Below are experts of layer 6 (counted from 0) of a mixture-of-experts language model. Rows are named router (the router's row for the expert), gate (a neuron's input weights, with its number), up (a neuron's input weights, with its number), down (a neuron's output weights, with its number) and show model dimensions 64-127. Each number is 500 + 40 x the weight over its row's rms, rounded and kept within 0 to 999. Numbers have three digits each.
After each expert's rows: a language model's description of what the expert responds to; "comes before" lists some tokens at least twice as common just after its tokens as in all text. This comes from a sample of Wikipedia text that the model never trained on. Tokens count by the router's weight.

# expert 31
router:485521480550475492505506549495526520546472470450464493505467478539509491448518520548520536455409454471428518577491566485489438500575459475493426579524479536461473487461524422533522440517486457
gate0:533460521478523521547457509536543523419476550476465511553565527444541466475493475537559487547426505489506469544476520498470513468502465496535503517491544522511494517504551451488441529505510532
up0:456541479509480590470461564448468556480483531478439425474511496522484478474463534505576570449445525515514492486502547536519470506484418427467433546507476551581576547433499481520448568557555562
down0:518510476471465506608471490601537543546533547498462510504466511534473450516590499517509508484482441505441492447535381490561518558506507527492528521454471551485555494540506536479522523500444514
gate1:433431560475501523484518483502500471437492462439569462552492511530474500566483489491505497520511476477394548474413533453470447539457494487529535531524574484490513521415449504503496490575456456
up1:495501507548504473476394539481474452504522565451475539483548454475521507464558447502473494523469491472483471468486522533490519439440445491467514533548536462566554525486491509498509513505480505
down1:517523466618524524454457510509494519534522534501476510491469545481507507475511515497457547462421512529466463563478523548481545508471511566576495582511452541524502545456490474517469475495461472
gate2:435457522420512540479535548450506461484547399463519510445539448483482488571475519475549570437481510496524460490563527474429514467531432432507511551467476521473483482500527552507554467432488489
up2:541584495563506467511475490519480530533416581568488480555466507493464511407520473509434398553506453503495526537444456545581479527482572530533476428546505466518526497443499472477470538564522572
down2:477472480515438551620556463474514484430517506446529514488495531466452424466549491461513477521530511507499508492506519424483445459483443446563504441492499554449472433522525458482439492468453539
gate3:523547527517505490569514516478507486550505508526407518464485514464471499475436483526469515470522474449436440514498553549526518505468524531468463551545479493534482613472565487500546457507584542
up3:488548532475540583533513591454586546560450496499439468510568470476509472416463505526516505512546536474469516509487470498540589486480443514504497537419498559539514482543460531530476580611555503
down3:507589518539542488495566530534516483498488493524498480524547495461519418548483491561425517484517479456536528507564523553433465485483495495522506510444462512404443506490496496544480485491549513
gate4:436468532517479551516532443557439531481514433529511436543490485471474485432465483517550444491557511553542459586453484417531513486496492538540474509498445500472447466549504549502514540458560552
up4:463548439485552512428515449545530566491529567520539501508512497533521489515480457534539594488554485444470463486482529563459467449483586494529461476469478481577466515503417537514469462522494546
down4:573551495471514483540525530532504479522506504510473505572501527539476475505535567592606528510542538519491455486482512553482419468371503543494466472506541495566484534514439385525452518522461466
gate5:479500459459483454480487516486512489488557501489467530501531510453582518463494461563542507481510459544529489560475470443512566478539497492568553473500526512464482546533496494477443544538553486
up5:505512516539546530589510506527522535550509520548517496522448527550445420536536569430479520494433475466492581479518548559522481492527486519499463532477532444591493465525516566609497529523514452
down5:545556559496496436558517519502573520463517527436488457538572512543492451474476441552522525417513514544527451515532555540440508441509486492445511520451476509484501519432390444530473519495547515
What it handles: Places, nationalities, military terms
comes before: ",", ".", " and", " (", " in", " of"

# expert 16
router:508494497492529591492498472506464500498550502559515411513547563500531461500509461505545520514447483479575506588518503449550536451444559516449489520497504465474521495444458476433542485482465533
gate0:479483493526531584456481490502466556474474533565563475506530536491487463515444457551499553525489487514478450473556491552554479454531518532427586548483458451513463502546542504494460483456431524
up0:555460524524438529499541522483469546545534445507496517444441424473437480541446486476511486472485466535494478474478509579495468519552510396535486450492532479445468466527462445487508450445467494
down0:535537543414531511481509452492475541492434453430508531497534431516459497546476471507521587484498492466460458507489504553494630505566491466432483448458548475493536474481534496500520504468499547
gate1:455412566495489566468588482512595486507491506512489513446496522531501523516528482519495582587482479484517497467566476507456581541558486474459527512549519483454515430563509535503519460460458455
up1:575569415501454430474401523498415489492490480446473550525542428483496532496505462465518406513526525483488511504490515499560430458453548533526476488458455502497491494504496497498540548573521594
down1:529511378485574431495495496478503576540513470536514550468527481565486503421546530477556514561484528455472466437536414473609413557485480536518466532457482517507514512539568540471472472511506447
gate2:534492565520505514508477519444496454439433498507483526513454565532505408521498476445513515524458435527466512453473475475521601503458419501490458417450459506535510500499499501524514509461554521
up2:516466505533492523486467509466477452475453491521504544511492526504515430500483506452508519511445472546467532509490496480470594514439461460514472429476485493538468533508525507476514508453574519
down2:520567472591545426576546507474417494525599478501552512522480479539469505551524480480482556495540514512546534558500460488523526473473534532533532515517419542530485428551389488406513503504396493
gate3:540445500533550538491471530446496544504518474514569608534526560518499485497559497500461526500517506492521498532563446550510538478417467535448581581435501519508548529472498562470475526490501485
up3:491396479500525518459487510471483500519475515532527608521526493502423497538561517481528536491514479505433497464586478534560563463469498526453536498495492492486550488493491598490486524515479555
down3:486422463499494413483662562476504517499476546455548508497531452449507486473593464465464490488456550499487487389480515513500506493504503514509500540496547435475447439454519483498546451530432544
gate4:598512546578465490497497552427523496554449470516495448597540521485486439471438492478495535537517469561505452494508485477481480605469488510451557525424456553494529523493485490429475401498413549
up4:578501504546465456538497542396509495504471470467531465563502498463496423469456473504510534510550455529586446485495446493447509599465538486390517494472531545464513540522496584454470426487488543
down4:527495476464466451550481552552557463492454502506537629476488465500585542477568516537515419487448564507456446507468533506506511463519478485578506455528501519492445525517477519501438475485512458
gate5:467537421480478543488432460543515501545496540509461461442470488384465482524464556507545518543433562473511514507530518502534525494500468487539421500512500516496514518507470464452497499501552468
up5:530471605496569513509520514523465518444490437489529501590529524610475524492510430468437516510585435498512462504507502528485494507492512551447584489443496471465484502494516465585496452430428516
down5:466462507473531481534507483469394488543494484469574537440499428521504540508519490475558543498495475523520518520505497493529521503494487444557482478432576548553500486494491550458474503458490497
What it handles: Clause boundaries
comes before: " the", " he", " a", " and", " which", " but"

# expert 29
router:455558530538448483493529489497558509609521521525552507556475508534452476470514464476441516434427472423492562558546566562492546470462442459558476485471473547522512483462503521550458504550533436
gate0:430421474562504475456542555476542491564527450539489478455567560476493530487531484517509450528482535492470551513553487516486451522522505551490570493452423431462436461499510523493506493449469582
up0:458404456523501449471488544450576487565505465563503508463589549508479514511512513483481447509526474499446558503555507504466429470490515542476548495469426415488400492491504562483515460476490591
down0:462525419526461414500523560485550538490474511527534451485495502553467553503487482504490511526475484427467504489551452459545544513474527486515481493484517448388548492483463483456562391483520560
gate1:558487508507565437499524574500568479550489513429537521491533519574463466514506467454475452448530563457457483546531532507517494499509492494591458507415495480466442505505448523482578493479443532
up1:439554440513442520480488480445440557500497489520526499505543489483559557550477532562528525505475496539496517426485466554490496504509541504519506518542500510499552507551546492533462492487529498
down1:527554479463456535578470481536545486485508477547510448487416511484536472576556483532459512506522530469516464527501460514444474417540522552482538493509495465444568454473456425455442490465468500
gate2:536507478523473527501499409463485513515500481526518435561467403501546453460514517457509515494498533459544570562509548442407479442515496545479459502522502518465474519506531490463423446576572514
up2:418494473472522502512486561508493465489537513472492527439533581526456526496488480529522489489502489555476409398478443589563445557504555468526542501465509469541553470500481506559568504416416484
down2:489516399448456500509543557514470532515477515510533483513526416425476498498491467561455485465498509501551447522464546470456533551472389517503548447553512480472506554591452532497512482494527522
gate3:435530506493513525530460443570473497474494498480436526497553466514516506537501512456492467513536493462527517521545406556497458539482502487424472511492485498537632494523565521527472507511456511
up3:553526580508490429438485560460494561519462513573524439489452519588498522479522492554527576439517481566537541529483558476535458482481531487539598469611473459508442495496502489497512455510559506
down3:554537497437499460542453522521493568553549493453442538501540451553549512504520496519392485478546429515535480536485470504481540457538445627521490435591516559496568480463512449429500498487445543
gate4:462540466522465504492490493610516480518538488465530474432480500506525439534430478522462503526488415483453545532543481474563566514514483522510479444494463557509480506463509559443510522500514491
up4:464560516534470533500503490546537514514532469460471440452516536523522435527454475516485514524496456511415549492542510483609531493469502476462442450496486552459486515479537532466488514466495490
down4:560497521540556543492564508546503503485479491564514489481542496519509482449499428520467445405500455502490528534475484494397578494408480545475574508488477495500529488543555568535532464479572484
gate5:497537498600486475439544469544464531563492508471438525472504542518512511473531451507478522533482478476507471511541403500552500488519486503455477557493482463572543473496491409530495476426453425
up5:489587505528444450434504533540512497513457499493489481418502573543511484435472452544504523512483444407543523504572426483587566453472467526425431596494490477566499443518501449483492488407437412
down5:514506575579548461518473522449478523499545567508503529498500537569481606498490501548494472494536492575401489522497515488531442568591502538510446535491568499510434438473470526495565474459452587
What it handles: Place and institution nouns
comes before: ",", " of", " in", ".", ":", " ("

# expert 22
router:468444524495474499499531582494517458510439527536515450490424450480503547401525512454409578473515532398507520484449462521455468437461532493489497491509449474559539527520558527504419478503535538
gate0:458458422478568503495543504537571504525556530520525471608557417474450529467483573534522522508468462492482528542481545524455461494488544494496433547577473451460444544506490497537480573527491509
up0:559476553484433483471552478514506558523469474546571609414561524504591500505503487494532505464546464552532473555498475514535532575473445498512505446465558524499476546453533475490539450476447478
down0:489515556610497545524432529449536531550429427559565501531461515490496488486586485530573470496472521494444524551496523515477496504573490538470556614483544483478505514489545495535455465482520504
gate1:462499452525483519511486497545523498528521495506550480583373525516472453492507468525561514444492517478517555483514462489459544532549494524485435478571484508469553563512563474406539576550482463
up1:519515486497489462504520457524495504435462494512424514399625515509543504472476479536480489537534497514545496512452513500533446534459483522449546455424537479479489472526513518616475427436476569
down1:443497537395476484478462427522500575565581455495456501546454540537546464496514522481577517535508476528483534532517457486489480543496534596439476424452460509548482491477475481488457555482473414
gate2:496453462585547516400481456563498549503442552530574585500514439449474500492434484468473502538559528531396464539523471442532485538457517491488557516491485545536495511430538429566516501486494504
up2:557550548454496519593497507415519418519513464452452441490522561493519505470560499536510469453461489515545529494492532523482505497533441512523443501507534495458517501550507520433507531532499523
down2:450484529502431520531550500509498449493433485450533565421557521448567493505500531544537479477459438492543497585433475481504469491529478500577473500522462557535544555514492424545562569501520490
gate3:471587467545561577559478462544492523490509442464477475431519550488563529454547456482543496511499522449518570540508466485571448424393582472585523506556511491508513479574553606489546477489553560
up3:458479526498471428523561558485484534498496555548475575552471433447384477545538504527493437485536507532479509540532532529451593526446495518505442466507472552489504531386446425520412511501491420
down3:453460455435421598557480528509468484554516505514504454527457426466479511521531529528528516525451499455521519494542521565489498532596391466495461539487496455533515513480474481514485430485515488
gate4:428486587508566446551524501517497480503529462476488519570469455578524595490444497578449445501474444490441507557493491484473534503550507577444489491504449590526457504406520469549462532528454505
up4:546523411490497599484514509492456524460499509500469459555540515445500509476497462533606578503476535508453487480548523465525507470485490470511508509496526424508512514485473485442560481503542539
down4:504514487459406495486563467490454559487524459441487446487475461447497531486493463515534526424533476455529434516476477514493392537430526472512544433507574494450522471519560517524519518545502533
gate5:543425457455466530494496540514537471534480478525489434467523531499438505506531491431499413521499462488488524473507465487477436513498546486480420505558511479484524478484544576437479568509473465
up5:579589527545592463440514481482487469457523570521472447444494517506480435513545510537494497478480502564523519489501486460531472451509484487468565485478487547554471489530444474450449394504518514
down5:501480489563531463517503509546544548476444583478524481476494487490516549448547466436443495536555526517520484502549510421487460456546510477492488520463522542503463552445466506460425497544521433
What it handles: Line breaks and list dashes
comes before: "-", "|", "=", "==", " •", " Born"

# expert 20
router:515527513416473550520504592540499528490518579566492524435514495447527492450435533459438502462522535535468418503471451572446482523499581497547489478468421413537515508555550478502521607509503477
gate0:522469449535556500536478545445500517476520539566500520396436397480526520531487508430448481523480486483527462572455423557555441527514493566528540484507483502506496459574549509537515479448411518
up0:507405512513572577438502523488588531538545523551532451477448445479439549468520462520465449488588491535489498516507452528499513486510531540439532517509495475486508533511485517480506454498465433
down0:504546529477563473461462499482499499520479490473489481512448564547462474619577599481489468529484510455562455532490464514433467421503527506577454486401427546510572481495515516504454496516481480
gate1:472520450485498491518496517434434510445505580516455581465445479445531478483480515543514518478477445444499539439480465491575488506500505605531488488451534436455530420533543520457498504531452524
up1:481508449429471516505475491436472503427507617550454546458516476452498489526557521531503512473453498462469520409473470541531483514532500559486515454481543437469543468521550481469495491546488552
down1:536521418484542506522479381444523454458475568557457546467508529461489490531441490442594502549572519514536552471558463459568487567523503483543510433496508471436488457529547498521540511521476617
gate2:467463527403505487420477457487456517486524502530487517512526435449471523457450522456478509428451544580488516573441617479504436505520513505533532533522476581510472507498493558540471461509524584
up2:469443468460497478439465431515450508517561503515467504522468461489458523477446518469451489461498556533508512567463592491521486489523506504514532519504520591484436520488480621560505493529522558
down2:509488423460502479424469432472523507465504498510415516508546486515483457516563481449456491497523519452542433486518531480531485471504507536491531495492517537529499499579488489550522535540488489
gate3:475519523529528431493500507536452547525513529513519519464513532568518460522462527528464456453469556515516478469514543551492511517520414521452501437520541499489507455510572471485482455540491471
up3:525466448494510494561516502433497523514422499479525473555533476453509542481527461482577529587579517474575553540465511452554537433416569506508564540441501494503546492533427493554485535431448518
down3:462527523532556484500539456494531465431474489550427545557542514536443428506479522573507454539558462564452514542526519593487474538549445523478444460495498501556514593499395517502455474445469497
gate4:495538515397583555489458554477589546490459456519474451581487557546517452455525492458480519453466477447445405504481451451536460560539537463511523530502460586534484493491512511446480571527527511
up4:544566526475485434475510443510568452479468619517538502581533589461482498495533523506561469527541502524455453510485528433534537518477515547531480485444494569476430511502534527445423558495573499
down4:493454452482482518457506473498489543486490491554492483554525458515457493498438544503480518427537537540490527568473543534515566470496518454524495499573538487509442536453551502524523524482484515
gate5:483416560466467528499550546501537486503511475437525471506490478487503528537530528461429420491519461493528512472460498467530520513474501456475531515472493549462551434503479535515534504555467532
up5:460503525453478464499565535467431564468537502431555524470546496426460515530493440539475450472452452448534502488445494503551551488514484442526529572533455573470553523504483495528535547490494513
down5:508514499489495482418510496552462435443488476535413427487486550527506460417554597430488510464525506516467568500504541538496503496460488500457418419542489520513508528540453470498505549446550503
What it handles: Line and quote openers
comes before: "\n", "==", "The", "In", "===", "|"